{
  "n_layer": 15,
  "d_model": 256,
  "n_experts": 64,
  "experts_per_token": 4,
  "d_expert": 80,
  "d_shared_expert": 0,
  "activation": "clamped_swiglu",
  "moe_layers": [0, 1, 2, 3, 4, 5, 6, 7, 8, 9, 10, 11, 12, 13, 14],
  "router_score": "softmax",
  "normalize_top_k": true,
  "routed_scale": 1.0,
  "balance_loss": 0.000121,
  "balance_bias": true,
  "router_z_loss": 0.0001,
  "n_groups": 8,
  "groups_per_token": 2,
  "init_std_router": 0.0114,
  "lr_router": 0.00123,
  "vocab_size": 8192,
  "norm": "rmsnorm",
  "norm_eps": 1e-05,
  "tie_embeddings": false,
  "optimizer": "laprop",
  "lr": 0.000988,
  "beta1": 0.9,
  "beta2": 0.98,
  "grad_clip": 1.0,
  "batch_tokens": [32768, 65536],
  "seq_len": 512,
  "train_tokens": 350700000,
  "steps": 7658,
  "dataset": "wikipedia_en"
}
Below are experts of layer 5 (counted from 0) of a mixture-of-experts language model. Rows are named router (the router's row for the expert), gate (a neuron's input weights, with its number), up (a neuron's input weights, with its number) and show model dimensions 128-255. Each number is 200 + 30 x the weight over its row's rms, rounded and kept within 0 to 999.
After each expert's rows: a language model's description of what the expert responds to. This comes from a sample of Wikipedia text that the model never trained on.

# expert 13
router,204,215,204,201,182,212,183,195,164,178,173,171,190,196,179,171,240,224,141,148,206,225,196,197,226,221,220,165,206,149,208,190,201,236,201,179,186,156,218,171,218,189,123,248,205,194,165,271,150,187,211,187,167,181,206,186,173,169,234,204,195,175,205,158,180,129,208,202,168,220,231,168,172,189,183,167,201,154,186,175,199,199,186,224,193,237,192,204,216,162,226,176,236,165,219,200,177,176,209,138,203,167,168,186,198,235,219,261,205,171,215,223,218,140,234,197,131,166,214,136,185,177,202,224,179,250,226,186
gate0,193,146,189,208,193,145,217,200,188,180,149,195,179,219,186,181,212,207,163,173,167,153,239,210,249,226,201,219,185,190,191,184,196,240,199,258,230,222,238,193,182,200,195,218,209,177,187,216,218,256,246,250,163,243,243,177,228,245,170,195,170,230,187,187,232,183,238,134,232,205,234,257,211,185,199,172,239,145,182,229,164,194,218,206,139,188,179,182,184,142,147,249,190,163,187,239,176,162,218,204,194,194,196,200,225,199,229,227,176,229,130,195,208,219,216,175,236,176,213,138,216,180,166,238,188,219,208,203
up0,213,156,207,160,214,174,157,196,200,220,215,170,199,165,217,184,189,234,212,200,206,150,153,182,173,202,168,144,156,215,219,171,211,193,209,147,275,211,214,175,229,250,237,226,191,221,205,220,213,288,196,284,185,224,237,179,177,215,173,179,195,230,222,217,192,164,223,170,205,206,228,226,230,235,189,166,245,178,217,217,169,166,115,203,216,183,197,177,183,145,168,216,230,185,215,198,218,184,208,166,250,192,186,187,245,169,223,234,194,151,176,196,217,189,201,175,220,173,224,170,182,234,183,230,196,202,212,166
It responds to: Pipe separators between cells in filmography, sports squad and results tables, plus word pieces inside titles like Ge-et, Me-et.

# expert 45
router,240,190,183,186,238,186,200,227,210,134,207,143,222,212,172,178,208,161,198,180,214,205,206,197,218,177,160,175,255,197,199,216,191,236,201,192,181,184,247,149,187,169,177,242,249,172,216,235,172,213,221,189,217,127,180,223,200,193,228,230,254,157,202,191,193,161,204,203,184,229,223,186,192,182,241,187,182,144,108,233,204,226,205,228,218,186,215,196,213,212,225,239,197,186,204,153,245,175,194,206,185,148,159,169,197,178,202,194,192,224,199,235,193,179,194,201,201,220,180,174,150,177,236,224,120,230,266,176
gate0,216,200,203,224,174,197,202,142,193,182,198,199,160,207,204,139,188,150,178,200,209,210,147,208,168,182,218,226,147,180,250,184,224,226,161,224,185,149,208,226,224,270,268,192,172,201,235,201,224,189,236,199,211,216,180,228,177,197,223,212,163,227,202,209,196,184,193,214,189,194,223,186,220,210,196,222,179,194,196,205,230,189,147,243,221,159,234,108,229,208,199,172,289,206,161,207,230,204,183,198,218,171,256,244,187,178,248,200,161,195,209,195,152,240,200,232,208,226,162,185,235,202,247,153,200,189,232,200
up0,226,162,216,239,169,156,239,160,167,153,205,222,151,228,204,135,141,155,176,191,208,194,149,185,139,147,199,207,172,201,232,184,218,225,159,214,179,199,219,207,209,236,225,175,161,191,213,181,232,187,218,204,259,215,189,251,187,231,218,201,202,208,189,209,161,181,236,176,165,230,200,177,211,157,232,224,199,195,234,205,244,183,163,237,209,146,212,141,237,183,216,188,259,164,187,167,232,182,195,188,216,186,238,224,176,193,232,181,207,228,200,212,210,235,205,235,191,254,155,188,224,175,218,163,200,176,239,224
It responds to: Final word pieces ending in s, such as plural s, Latin -us, -is, -as, in names, species and plurals like Parnassus, schools.

# expert 38
router,212,215,185,216,237,198,162,210,205,200,135,135,224,165,207,190,244,234,157,186,210,193,143,226,218,186,180,174,205,217,203,212,193,243,166,181,215,167,187,169,196,188,204,243,222,237,146,256,174,198,192,203,229,147,203,148,123,162,202,161,207,229,190,217,158,154,227,215,159,255,237,235,174,228,204,187,195,182,173,182,183,265,193,203,228,173,244,196,170,163,216,206,215,205,166,169,236,178,184,223,200,155,210,134,199,213,205,206,183,172,240,236,230,194,189,228,183,175,199,189,177,185,211,243,172,209,251,183
gate0,216,150,218,199,245,202,244,224,226,225,178,188,194,143,189,198,229,249,227,240,226,184,230,184,168,186,200,204,249,191,133,253,134,182,160,267,172,223,199,204,235,185,198,181,201,209,238,180,191,190,254,224,197,217,221,193,161,174,169,278,197,219,228,206,133,185,206,244,191,190,239,180,212,181,169,154,202,150,157,198,199,203,186,217,185,193,201,186,186,197,145,159,207,245,189,161,213,204,227,135,243,187,153,227,232,187,157,221,160,218,210,182,153,255,190,254,196,269,182,179,203,204,205,230,191,211,209,199
up0,235,165,168,194,256,174,237,246,187,190,198,213,207,174,165,209,254,250,198,210,215,158,214,196,171,181,208,184,213,194,133,243,117,179,177,245,163,225,207,220,236,187,203,145,204,255,255,161,177,168,212,191,189,208,218,205,178,180,197,260,204,175,244,232,157,187,181,214,199,183,233,165,208,238,178,142,201,154,159,188,208,205,216,180,194,192,149,164,143,152,164,173,205,213,219,168,196,238,216,139,229,222,159,224,245,204,171,204,201,236,224,156,147,227,162,244,185,214,231,186,206,187,191,226,234,225,183,188
It responds to: The word to before verbs after helping, reported, leaving, and prepositional to, into; also be, been, must, and digits in tables.

# expert 11
router,210,172,221,191,234,229,219,195,203,189,202,149,200,179,215,177,203,184,187,183,213,245,213,227,246,210,238,161,233,165,212,234,212,219,203,235,168,178,205,154,204,172,172,210,258,189,209,257,201,220,208,218,226,161,163,209,187,165,255,174,191,212,216,198,147,156,232,217,153,291,182,167,220,191,195,128,256,188,192,242,158,231,202,211,218,210,232,187,169,186,196,169,192,219,214,195,187,223,228,183,221,213,180,190,191,195,170,251,209,172,186,206,225,225,178,187,120,183,181,130,181,188,203,236,197,265,252,214
gate0,191,217,207,129,245,231,226,205,162,190,219,187,263,196,246,187,176,168,194,186,215,190,200,179,168,208,217,224,207,167,202,149,198,233,177,226,199,242,236,244,135,178,198,227,208,256,213,198,181,199,161,164,216,157,203,186,252,148,184,237,206,249,217,200,165,163,199,163,206,234,187,144,171,169,220,178,202,199,161,200,225,195,225,192,245,262,176,237,203,223,182,250,160,234,171,192,191,226,187,145,240,188,200,226,185,203,195,243,191,241,160,168,172,177,209,181,220,209,185,246,228,140,212,209,205,227,190,195
up0,174,201,216,169,202,209,250,177,188,205,208,210,273,195,225,155,161,171,188,215,197,189,218,175,191,199,212,191,218,203,217,164,181,232,196,221,164,234,240,249,163,184,211,177,202,181,279,193,237,199,212,174,222,196,234,209,233,180,190,218,212,213,233,190,172,224,230,191,221,227,168,149,152,165,194,196,189,209,177,230,196,180,251,202,261,268,191,214,230,194,141,249,167,197,201,199,193,237,189,147,186,214,229,235,223,245,245,253,193,279,157,154,186,145,206,199,221,236,204,250,217,190,181,164,215,236,176,232
It responds to: Pipe separators in sports and results tables after numbers or dashes, plus semicolons and occasional mid-name word pieces like S-and-ler.

# expert 21
router,243,187,150,190,199,180,176,229,201,131,193,140,216,198,183,165,247,187,190,192,215,187,174,259,181,189,196,151,206,180,173,190,223,211,203,206,165,194,237,171,183,159,157,240,193,212,197,212,199,225,198,134,218,151,191,193,218,215,211,195,188,195,218,196,166,174,250,244,171,263,196,177,199,222,196,136,190,143,194,268,252,182,234,246,169,250,253,208,162,187,197,196,165,260,221,184,225,224,238,221,241,195,194,156,187,215,203,204,180,208,193,244,231,172,215,164,207,186,207,218,202,186,217,231,148,248,221,195
gate0,216,208,187,226,198,174,170,206,215,212,181,185,193,215,170,184,174,202,201,176,206,174,168,239,243,221,264,189,228,175,207,200,216,163,164,224,261,174,215,223,254,199,179,206,172,201,232,176,223,270,190,213,160,166,202,195,166,181,236,191,196,220,194,180,168,195,231,186,147,246,205,163,176,189,174,188,211,189,208,175,198,187,251,225,183,203,213,209,204,159,159,182,159,190,229,195,122,223,201,159,139,232,155,208,221,215,176,216,189,184,167,206,199,204,162,187,209,203,205,193,201,162,175,233,263,202,183,233
up0,214,105,218,189,179,170,176,221,158,227,197,176,171,240,152,171,184,216,232,225,181,216,227,172,168,204,247,238,176,144,196,207,229,181,182,243,218,223,222,110,203,219,176,125,216,225,245,212,202,213,215,257,244,188,195,171,224,168,153,151,164,144,243,233,192,241,218,234,187,222,176,196,159,192,211,140,219,189,199,183,183,204,216,175,278,223,193,147,259,184,127,145,183,167,167,196,192,174,142,169,140,220,222,243,176,184,232,207,197,260,176,222,228,212,166,202,215,197,178,148,239,215,171,154,223,204,198,223
It responds to: Single digits and numeral pieces inside sports statistics tables and score lists, often after other digits or between pipe separators.

# expert 41
router,251,232,161,196,230,208,206,207,179,205,228,112,196,173,196,218,219,224,200,168,202,248,229,195,204,275,213,202,188,205,173,222,155,219,152,211,207,199,220,221,233,211,179,219,230,257,197,231,167,195,183,239,221,164,239,222,176,193,232,235,190,202,200,204,156,156,266,211,140,221,247,151,208,211,184,185,164,233,150,223,180,245,159,209,217,167,238,194,192,180,223,197,223,183,215,172,191,156,209,158,222,157,194,163,228,196,177,193,183,196,224,262,230,167,229,183,177,208,178,241,164,220,215,204,208,238,203,143
gate0,237,259,219,181,243,205,229,223,186,137,182,164,195,202,197,187,202,233,223,185,211,171,221,237,185,193,264,177,179,173,184,217,185,210,138,222,213,229,195,232,235,209,193,182,132,253,157,174,175,203,254,275,179,211,210,222,262,190,202,234,203,242,186,149,159,210,167,199,200,189,200,199,213,220,198,218,187,205,217,137,240,191,185,225,205,199,208,224,202,184,167,144,223,191,184,212,186,236,203,218,257,239,258,146,211,197,144,206,188,207,152,174,229,206,195,189,260,263,170,210,177,238,189,251,211,175,188,171
up0,226,199,227,182,226,199,180,181,213,173,195,150,225,229,231,191,137,173,228,212,233,187,204,213,231,209,211,201,198,200,159,197,210,201,216,197,201,196,186,213,209,178,166,225,188,210,150,213,178,260,184,209,214,163,192,158,238,183,175,216,269,218,178,185,156,161,234,188,186,143,170,187,227,245,205,201,220,255,257,165,182,231,200,188,181,212,205,215,201,178,211,168,234,190,221,202,193,252,272,163,224,287,189,210,215,162,225,228,183,233,190,167,214,133,225,160,123,239,194,223,234,216,249,179,205,214,198,194
It responds to: Continuation pieces inside common words after prefixes like dis, com or as (dis-ad-vantaged, un-ify-ing, com-fort), plus however and with.

# expert 37
router,230,222,179,177,207,190,194,188,200,183,147,143,153,216,178,188,197,211,221,224,190,166,194,205,201,212,194,183,222,198,207,253,173,218,191,199,173,165,195,190,164,129,151,255,209,188,172,251,175,209,222,201,234,173,188,202,198,207,196,162,210,189,254,241,190,203,208,214,149,229,201,234,201,185,191,171,216,234,163,251,178,224,172,238,162,215,209,168,190,181,227,190,150,201,165,232,189,150,246,234,216,178,187,211,180,202,193,191,216,220,222,237,217,192,202,272,167,196,209,173,209,202,239,199,188,251,281,183
gate0,199,189,224,155,201,168,225,172,192,212,148,175,185,221,210,167,176,244,234,213,175,211,207,182,193,169,211,158,197,202,232,194,234,200,144,181,183,184,206,188,222,180,189,208,290,185,193,186,231,174,232,221,242,199,233,235,139,148,159,157,224,201,225,220,178,187,229,208,160,189,230,234,199,173,239,246,212,221,178,183,207,241,168,182,213,152,207,181,184,214,204,168,285,197,183,221,175,173,249,198,206,162,192,207,221,175,169,187,205,247,230,229,211,161,176,203,193,222,157,180,225,244,229,173,174,247,208,201
up0,180,198,177,182,189,172,231,181,195,236,199,179,202,192,191,159,174,215,241,186,178,217,200,152,177,172,208,153,174,194,198,214,224,202,142,203,180,226,217,183,218,217,144,224,249,221,189,182,228,200,217,213,239,266,266,231,172,125,199,145,189,185,186,235,150,216,194,242,183,183,218,240,183,175,220,208,207,189,180,175,190,198,202,202,193,177,198,174,183,185,161,159,262,204,161,229,182,157,221,206,228,153,206,212,200,201,177,189,246,211,196,199,218,188,129,186,182,250,184,172,200,230,193,204,207,266,216,201
It responds to: Final digits of years and other numbers in dates, coordinates, ISBNs and measurements, such as 185-5, 195-9, plus country and state names.

# expert 22
router,238,198,199,184,237,189,170,249,209,194,195,160,197,199,196,194,230,210,150,173,193,176,183,217,251,210,154,193,248,245,259,202,258,184,177,209,210,198,194,201,232,142,190,283,226,196,132,233,165,241,174,205,174,200,196,164,186,165,196,224,195,222,183,242,151,122,193,229,161,220,248,197,229,170,162,190,185,170,192,206,198,187,205,247,162,180,235,201,159,167,215,257,175,188,126,207,223,190,222,175,209,185,196,127,174,204,185,203,164,168,246,194,186,198,217,192,176,186,203,217,219,210,204,264,183,234,273,193
gate0,185,225,210,214,234,185,171,178,207,170,197,172,196,181,231,148,224,154,216,208,172,193,194,173,235,227,128,185,180,198,186,214,187,168,203,210,149,193,177,193,138,192,227,237,180,212,197,195,221,197,203,175,268,177,157,168,169,242,197,151,214,171,253,211,186,190,195,207,198,237,159,147,240,184,219,178,183,213,119,236,207,187,235,196,168,208,247,199,213,213,268,179,207,190,182,224,194,193,243,260,139,208,214,206,203,227,238,211,203,168,242,210,215,132,206,189,200,259,201,194,223,228,151,224,222,204,257,172
up0,179,217,238,269,257,172,186,181,221,203,200,200,210,224,262,157,215,145,208,201,155,185,168,163,206,237,163,183,171,218,180,195,215,179,170,208,174,212,190,208,163,228,218,186,200,215,182,168,195,204,199,220,265,215,208,219,174,199,179,181,228,174,199,196,141,198,180,171,225,202,173,153,233,232,253,211,154,201,175,177,188,171,233,240,127,200,214,206,209,240,226,168,199,202,174,228,170,214,201,253,203,175,216,214,202,155,272,198,210,181,223,193,195,194,155,208,256,208,213,199,196,198,146,250,213,155,235,206
It responds to: Colons and dashes inside times, scores and numbered items, as in 2:29, 1:35.01, 2-1, plus pipe cells in tables.

# expert 29
router,257,194,215,252,226,246,154,224,192,183,156,161,217,176,192,199,207,202,166,100,219,249,199,195,237,215,198,212,189,157,242,194,257,213,137,180,192,217,198,148,232,152,173,250,176,190,180,240,207,195,196,157,189,174,205,172,208,149,229,186,202,177,223,230,189,179,217,201,181,218,226,175,186,200,181,209,191,143,180,185,195,205,223,192,179,163,229,204,218,144,212,172,145,158,159,190,193,177,164,216,208,209,201,124,179,237,201,221,193,165,198,259,217,191,185,196,180,211,215,158,191,154,170,183,159,253,222,210
gate0,240,177,189,232,171,228,207,203,180,188,254,188,172,167,222,215,220,235,193,206,160,202,182,203,199,213,224,181,217,233,238,168,218,160,126,224,209,183,199,159,191,227,224,231,182,229,119,153,176,172,260,202,178,188,214,185,239,244,180,195,212,192,277,254,191,137,195,191,217,157,180,209,231,185,188,243,261,181,210,179,206,192,203,217,205,250,224,221,177,167,218,202,200,213,186,183,232,225,229,191,225,205,186,142,156,221,194,180,167,167,219,217,181,240,218,241,159,213,156,221,202,174,184,190,233,241,235,201
up0,214,151,216,184,160,208,233,190,175,209,244,183,215,227,219,194,193,252,166,209,204,178,216,190,193,184,211,191,192,238,236,137,208,182,153,246,198,240,216,155,192,164,235,199,152,211,188,160,196,217,216,204,195,180,231,171,212,197,233,207,183,161,257,227,191,159,252,202,224,206,141,217,216,171,172,265,267,148,200,187,166,148,269,212,211,196,184,226,197,197,184,239,198,148,209,184,223,262,196,210,194,243,204,155,167,175,279,198,203,184,183,178,205,221,219,160,204,240,167,226,171,262,162,171,196,192,213,225
It responds to: Later word pieces inside personal and foreign names, such as Al-on, You-ng, Li-u, Gu-ine-an, plus long table separator runs.

# expert 17
router,269,127,191,196,212,222,214,192,208,203,214,166,195,171,162,204,184,192,219,205,206,212,153,216,201,229,170,232,238,176,169,188,188,222,166,203,211,151,218,195,211,189,189,252,238,225,166,223,167,208,180,193,182,172,217,197,193,240,233,224,214,211,186,202,159,155,186,228,142,211,231,176,194,198,159,191,245,172,174,242,242,208,182,228,200,171,225,240,184,148,199,226,210,207,143,196,220,185,199,208,248,158,189,181,182,240,182,229,154,220,231,219,197,180,224,218,196,219,194,208,229,156,181,211,176,216,250,156
gate0,212,213,223,193,236,225,168,177,175,186,171,186,225,151,190,156,174,262,183,219,171,166,256,173,175,246,171,190,183,215,224,205,199,195,203,182,233,215,190,167,202,181,154,164,168,220,170,230,201,186,177,210,197,143,201,158,240,215,163,170,133,175,250,214,196,116,205,263,197,179,210,215,165,217,195,207,219,185,192,200,237,174,179,160,189,176,203,207,187,135,197,195,215,242,210,210,225,199,170,140,198,194,218,220,220,229,240,192,189,208,241,215,205,216,151,200,193,192,187,226,163,238,213,243,132,239,184,186
up0,210,218,257,190,215,235,181,188,205,188,198,181,210,204,215,134,158,305,220,216,146,192,227,235,194,189,183,183,170,202,191,206,189,159,208,185,301,220,198,152,227,221,193,152,181,219,206,213,229,162,161,214,223,114,207,162,222,184,225,191,123,152,266,236,199,136,192,233,215,195,221,187,193,181,217,193,211,160,195,241,197,174,184,177,208,218,201,175,226,126,236,172,219,209,201,230,181,196,179,133,195,166,218,197,205,224,211,160,204,169,249,224,216,209,166,142,209,246,144,217,194,198,224,213,177,216,193,239
It responds to: Single digits inside numbers in tables, dates and measurements (5in, 2026, 100 mph), plus first pieces of split words like ches-s, arm-ored.

# expert 0
router,194,182,216,232,212,188,202,218,217,190,196,126,185,181,182,168,209,227,191,198,246,203,205,217,203,211,240,211,182,197,162,214,241,217,178,214,186,145,219,147,208,195,195,237,238,182,216,236,214,212,177,192,193,209,237,175,201,144,258,196,186,179,174,191,195,213,206,202,127,282,193,178,228,180,238,140,169,199,199,218,146,247,221,256,242,198,215,231,196,188,194,215,180,203,180,219,180,131,224,218,205,149,181,179,193,239,194,188,185,196,189,245,202,181,228,184,217,168,226,121,256,154,230,170,219,258,279,197
gate0,216,170,156,209,152,231,250,224,176,203,147,178,155,217,154,219,214,261,220,228,171,219,225,215,169,148,189,227,224,171,152,200,202,252,193,247,238,164,166,212,200,245,165,219,199,184,215,212,205,208,199,203,258,216,207,238,175,186,172,138,225,166,158,207,218,247,242,213,143,185,162,231,225,183,216,201,190,241,205,196,165,221,184,190,194,120,183,172,213,222,190,229,185,184,204,174,182,205,218,171,134,192,121,236,162,180,171,148,239,275,197,170,132,241,186,202,192,208,189,184,230,162,181,170,184,226,186,209
up0,238,223,225,179,195,180,187,184,217,242,174,168,240,201,175,193,245,204,196,159,156,227,220,176,221,188,150,210,233,191,236,265,233,240,159,164,175,191,240,198,159,226,218,207,183,198,174,201,166,224,256,223,211,165,202,175,186,176,213,125,227,234,171,146,146,229,175,191,204,224,230,186,223,225,229,201,181,94,185,200,171,212,129,210,186,170,173,236,162,197,214,188,200,219,203,201,180,149,168,176,189,210,225,181,241,200,170,173,222,190,156,257,222,186,162,194,141,214,160,171,187,172,196,201,197,229,228,186
It responds to: Short inner or final word pieces such as th, st, out, at, rd, as in Denmark, Without, volatile; also Film, review, east.

# expert 32
router,214,238,219,185,227,217,171,232,206,189,177,118,181,162,193,192,191,197,187,222,193,203,182,246,218,237,239,231,247,183,189,221,225,211,152,179,206,179,200,236,195,169,210,249,183,236,163,222,143,243,230,226,162,184,199,195,185,209,191,172,158,226,214,176,193,161,214,186,139,195,195,190,215,191,204,154,211,209,159,208,153,198,227,251,203,184,227,200,189,206,233,208,139,241,122,202,165,172,208,218,239,177,209,185,262,220,210,206,151,184,214,224,218,157,220,220,180,169,177,214,178,175,212,188,183,243,227,202
gate0,221,175,231,205,208,228,207,202,142,207,225,192,174,189,176,223,214,223,215,168,208,186,189,232,209,210,224,220,210,198,229,230,208,178,192,189,184,219,187,184,159,170,219,186,233,190,222,212,177,205,198,189,130,285,201,157,240,163,178,254,173,200,278,223,191,184,185,175,173,185,170,202,192,217,229,235,233,194,126,244,247,233,140,234,153,181,239,185,257,203,292,205,184,227,184,211,227,148,215,185,185,244,210,194,181,163,215,173,201,201,197,157,183,222,204,248,234,220,203,226,246,209,222,222,177,179,266,225
up0,220,200,176,201,177,160,166,187,219,165,207,215,187,213,207,203,235,177,187,214,197,232,202,207,204,197,180,198,165,186,139,198,218,248,233,232,220,223,177,208,218,225,179,179,265,224,173,177,242,230,195,196,229,153,185,192,243,225,186,208,217,189,150,170,208,216,211,225,171,234,216,172,181,199,200,204,208,209,280,226,196,162,217,185,228,259,164,220,146,201,116,200,217,225,243,149,190,226,240,162,205,164,157,205,240,235,169,243,248,253,159,148,242,198,183,208,199,240,204,234,167,188,197,215,241,214,204,165
It responds to: Digits inside years and numbers, especially the third digit after 19 or 20 (20|0|7, 19|7|6); also markdown table dividers.

# expert 30
router,239,173,218,193,218,184,153,268,164,177,137,137,218,188,140,185,245,188,164,169,212,170,171,221,215,219,139,192,221,186,191,238,216,241,179,201,179,154,185,203,190,147,170,263,192,204,163,244,205,206,246,188,203,182,172,157,194,199,161,178,228,200,211,222,224,205,209,264,142,240,206,212,190,180,163,202,226,205,173,260,216,216,204,273,192,215,206,185,217,199,176,220,154,189,195,204,227,173,220,205,215,198,207,182,165,195,209,180,187,196,249,227,207,216,186,225,196,199,231,201,243,197,187,249,159,283,246,126
gate0,222,194,194,190,247,182,210,135,249,207,213,195,181,197,244,160,318,188,186,204,238,233,178,183,198,216,174,229,225,177,224,218,209,236,174,198,129,146,221,178,245,202,182,215,217,186,242,194,187,219,194,180,241,187,252,186,236,147,239,227,199,184,197,189,168,200,230,241,233,223,181,138,199,235,188,193,224,167,244,236,206,210,132,157,216,149,193,188,195,150,184,204,230,191,199,183,188,139,219,202,170,201,175,224,154,218,185,197,211,150,155,203,209,216,202,154,217,255,194,203,190,171,171,188,216,214,212,224
up0,195,213,211,198,253,139,208,176,224,234,152,187,180,198,270,104,246,184,231,205,248,197,177,171,208,211,138,231,213,155,243,174,168,240,215,173,203,180,199,136,208,202,185,242,200,187,237,185,221,229,232,183,279,219,234,190,215,177,241,209,200,196,210,206,187,191,195,234,242,198,169,195,211,218,212,215,247,200,208,233,191,225,164,184,225,206,205,152,189,173,204,194,218,237,208,179,196,194,211,254,193,175,211,214,111,198,188,174,203,174,168,171,203,210,277,171,205,221,213,179,184,209,187,205,189,229,206,254
It responds to: Inner and final digits of years, measurements, percentages and table figures, such as 1329, 79%, 12.88, 1885.

# expert 4
router,214,219,153,183,194,176,183,207,236,165,156,140,145,221,188,191,208,189,160,171,178,197,175,203,239,239,216,204,224,197,220,215,207,198,199,231,190,163,189,192,210,152,152,217,212,223,164,207,180,184,182,142,204,175,216,163,197,222,235,164,187,187,183,212,191,164,168,246,168,224,205,214,218,231,194,176,186,207,207,183,155,209,238,247,238,215,234,206,120,228,217,214,226,167,199,195,169,157,242,165,238,173,196,145,206,240,180,230,216,158,214,224,158,188,169,213,199,226,219,128,210,186,236,203,184,254,246,163
gate0,177,208,216,189,181,217,262,215,231,177,255,194,213,221,201,227,201,243,193,220,221,268,187,179,187,208,246,171,212,201,223,202,179,226,200,199,251,208,244,163,194,196,157,183,194,150,189,240,211,205,249,164,227,199,190,179,196,210,243,179,185,227,199,194,158,228,232,232,167,158,208,201,148,184,140,173,121,191,175,197,154,207,157,168,201,220,205,212,228,212,183,258,174,218,190,188,190,238,184,224,174,164,180,163,209,166,187,181,182,189,253,237,223,228,211,223,161,204,212,217,241,208,172,153,225,243,220,207
up0,234,220,218,239,246,204,180,216,190,196,158,202,171,204,173,197,242,184,165,193,232,155,120,196,267,230,133,241,201,193,227,194,234,198,167,236,158,137,170,204,154,186,234,222,223,281,152,223,179,221,171,225,159,202,212,199,220,203,168,216,232,213,165,233,118,175,182,266,174,234,208,189,217,214,248,196,203,176,197,183,210,234,169,251,206,200,222,183,186,200,249,273,214,227,203,198,186,212,259,134,269,186,180,240,208,216,158,197,176,180,225,184,170,196,181,180,205,191,179,210,152,160,158,220,147,168,254,191
It responds to: Line-initial hyphens in infobox and list entries plus pipe table cells, especially election and sports tables, such as credits, "Conservative gain from".

# expert 26
router,238,207,174,158,220,267,196,196,212,212,163,151,149,200,192,146,236,243,174,140,223,206,158,220,268,182,195,180,221,190,219,232,239,207,191,172,241,180,194,156,239,185,140,280,162,219,213,277,192,203,152,199,162,162,182,199,202,181,221,200,186,204,207,191,163,188,193,193,184,218,247,175,201,228,185,188,191,186,136,206,192,207,189,206,170,192,215,223,218,193,227,186,186,175,185,205,218,155,192,223,210,172,206,195,137,210,219,247,174,119,170,266,216,192,199,229,140,202,198,220,184,208,157,197,172,241,231,214
gate0,203,226,200,172,204,263,168,164,167,233,214,177,233,252,192,195,227,206,166,204,209,258,179,173,215,227,189,133,244,183,231,243,208,281,187,171,158,166,233,197,222,214,201,210,190,201,208,244,198,233,178,164,195,211,232,173,177,186,216,139,154,167,179,173,148,200,232,269,163,151,195,222,177,240,234,226,184,197,231,159,239,186,180,202,229,237,265,209,190,175,151,198,238,133,199,169,177,202,235,199,203,214,207,192,216,184,200,187,224,155,164,144,216,219,141,193,200,228,204,220,220,227,207,245,218,198,287,200
up0,189,216,211,133,173,225,184,160,173,233,251,202,234,251,163,174,212,222,187,242,179,261,144,188,193,238,195,139,194,136,194,218,190,279,215,197,148,196,210,198,238,167,186,204,222,242,223,219,159,252,167,207,197,238,212,176,220,186,216,146,163,160,214,164,190,213,198,250,171,203,163,200,166,223,174,229,156,216,213,194,224,228,190,165,213,194,239,195,185,186,119,226,189,211,190,156,180,209,223,181,175,217,204,210,219,229,237,230,193,176,163,171,186,229,170,211,216,196,199,226,229,255,223,275,212,230,287,213
It responds to: Modal and auxiliary verbs such as would, can, will, did, does, might; also digits and name pieces in coordinates and table rows.

# expert 40
router,266,220,205,197,211,226,156,181,249,160,211,151,205,156,224,201,217,196,197,200,201,224,184,217,194,229,250,177,209,189,199,180,192,182,190,198,202,161,190,188,186,191,180,305,225,223,179,228,151,190,162,175,198,176,213,180,208,205,255,205,190,192,199,240,164,148,205,239,187,213,238,186,215,237,215,180,226,176,181,208,187,203,188,191,217,244,202,208,170,180,247,192,170,236,182,187,208,187,236,158,220,159,193,143,168,236,194,233,189,174,184,203,194,201,146,203,192,206,166,191,189,155,187,214,158,202,246,189
gate0,172,141,164,216,162,190,154,202,186,150,218,182,224,187,143,217,249,189,216,211,192,180,243,227,181,227,202,215,226,221,187,218,219,216,180,186,196,164,207,172,179,199,232,163,197,202,211,192,129,193,210,176,241,215,191,233,200,228,169,209,206,182,272,208,232,201,219,177,159,206,173,230,145,228,234,188,183,206,184,207,206,214,180,273,192,228,237,173,191,256,174,171,226,187,233,167,238,169,249,233,205,227,210,199,188,173,228,169,194,178,241,288,220,201,179,189,216,179,196,221,200,152,171,159,165,193,206,143
up0,218,268,188,218,221,241,255,206,157,212,177,215,174,215,174,179,156,215,174,187,213,197,178,231,269,156,231,198,253,207,218,209,186,213,214,213,208,211,212,261,202,180,196,214,212,192,187,246,238,213,203,272,140,163,227,204,234,172,255,205,228,219,164,194,210,174,189,123,208,243,195,157,254,196,193,193,218,182,195,236,178,203,265,180,227,232,189,196,229,218,235,183,204,187,223,263,166,210,163,165,171,233,196,155,230,229,187,245,219,225,204,214,185,212,218,246,178,227,213,194,180,192,198,195,194,197,223,223
It responds to: First digit of numbers in table cells, especially vote counts, electors and career statistics, such as 1,786, 16,548, 11.

# expert 25
router,202,161,204,179,227,187,201,220,244,181,198,146,189,190,221,224,243,164,144,190,218,195,166,178,215,223,170,195,184,141,206,187,200,224,199,239,223,197,221,215,174,130,215,216,195,176,191,252,182,216,191,215,200,200,151,121,179,157,209,200,219,191,229,217,215,143,208,202,176,235,211,183,217,170,169,191,203,215,151,208,183,184,225,174,207,201,239,194,209,165,201,205,196,214,180,174,162,159,216,190,194,152,198,201,169,191,188,228,187,186,203,225,197,235,199,246,200,215,191,167,195,196,180,254,167,189,251,158
gate0,195,229,211,181,218,190,176,192,199,160,203,182,185,193,231,187,168,232,205,208,210,242,158,177,222,177,185,191,186,166,196,231,207,177,170,180,129,170,197,174,140,190,267,196,217,210,181,179,267,184,204,244,212,168,150,192,222,229,221,187,270,198,190,168,191,146,201,213,210,246,199,160,189,216,237,170,176,190,210,228,162,212,142,254,201,218,244,197,189,158,211,196,190,244,197,196,254,126,265,174,201,187,175,192,161,245,218,257,231,198,200,223,262,201,225,199,220,225,186,151,243,192,220,239,202,171,211,186
up0,180,198,196,166,206,153,182,210,244,201,214,204,220,202,246,212,202,223,221,212,195,189,172,191,202,193,172,192,187,155,185,219,223,178,187,209,146,194,164,210,148,170,242,174,237,214,202,185,279,141,192,230,232,149,181,193,255,212,190,228,238,222,150,168,202,132,213,154,221,198,174,164,206,205,193,182,160,148,170,216,164,187,139,232,209,238,246,211,168,181,196,200,229,218,226,182,255,160,250,200,207,238,225,173,170,236,201,229,239,220,166,241,241,229,209,159,202,256,193,187,192,177,227,217,181,182,190,219
It responds to: Inner syllables of taxonomic, medical and chemical terms, such as Croco-di-lia, rhizo-to-my, Superfami-ly, Fluor-o, plus species and classification.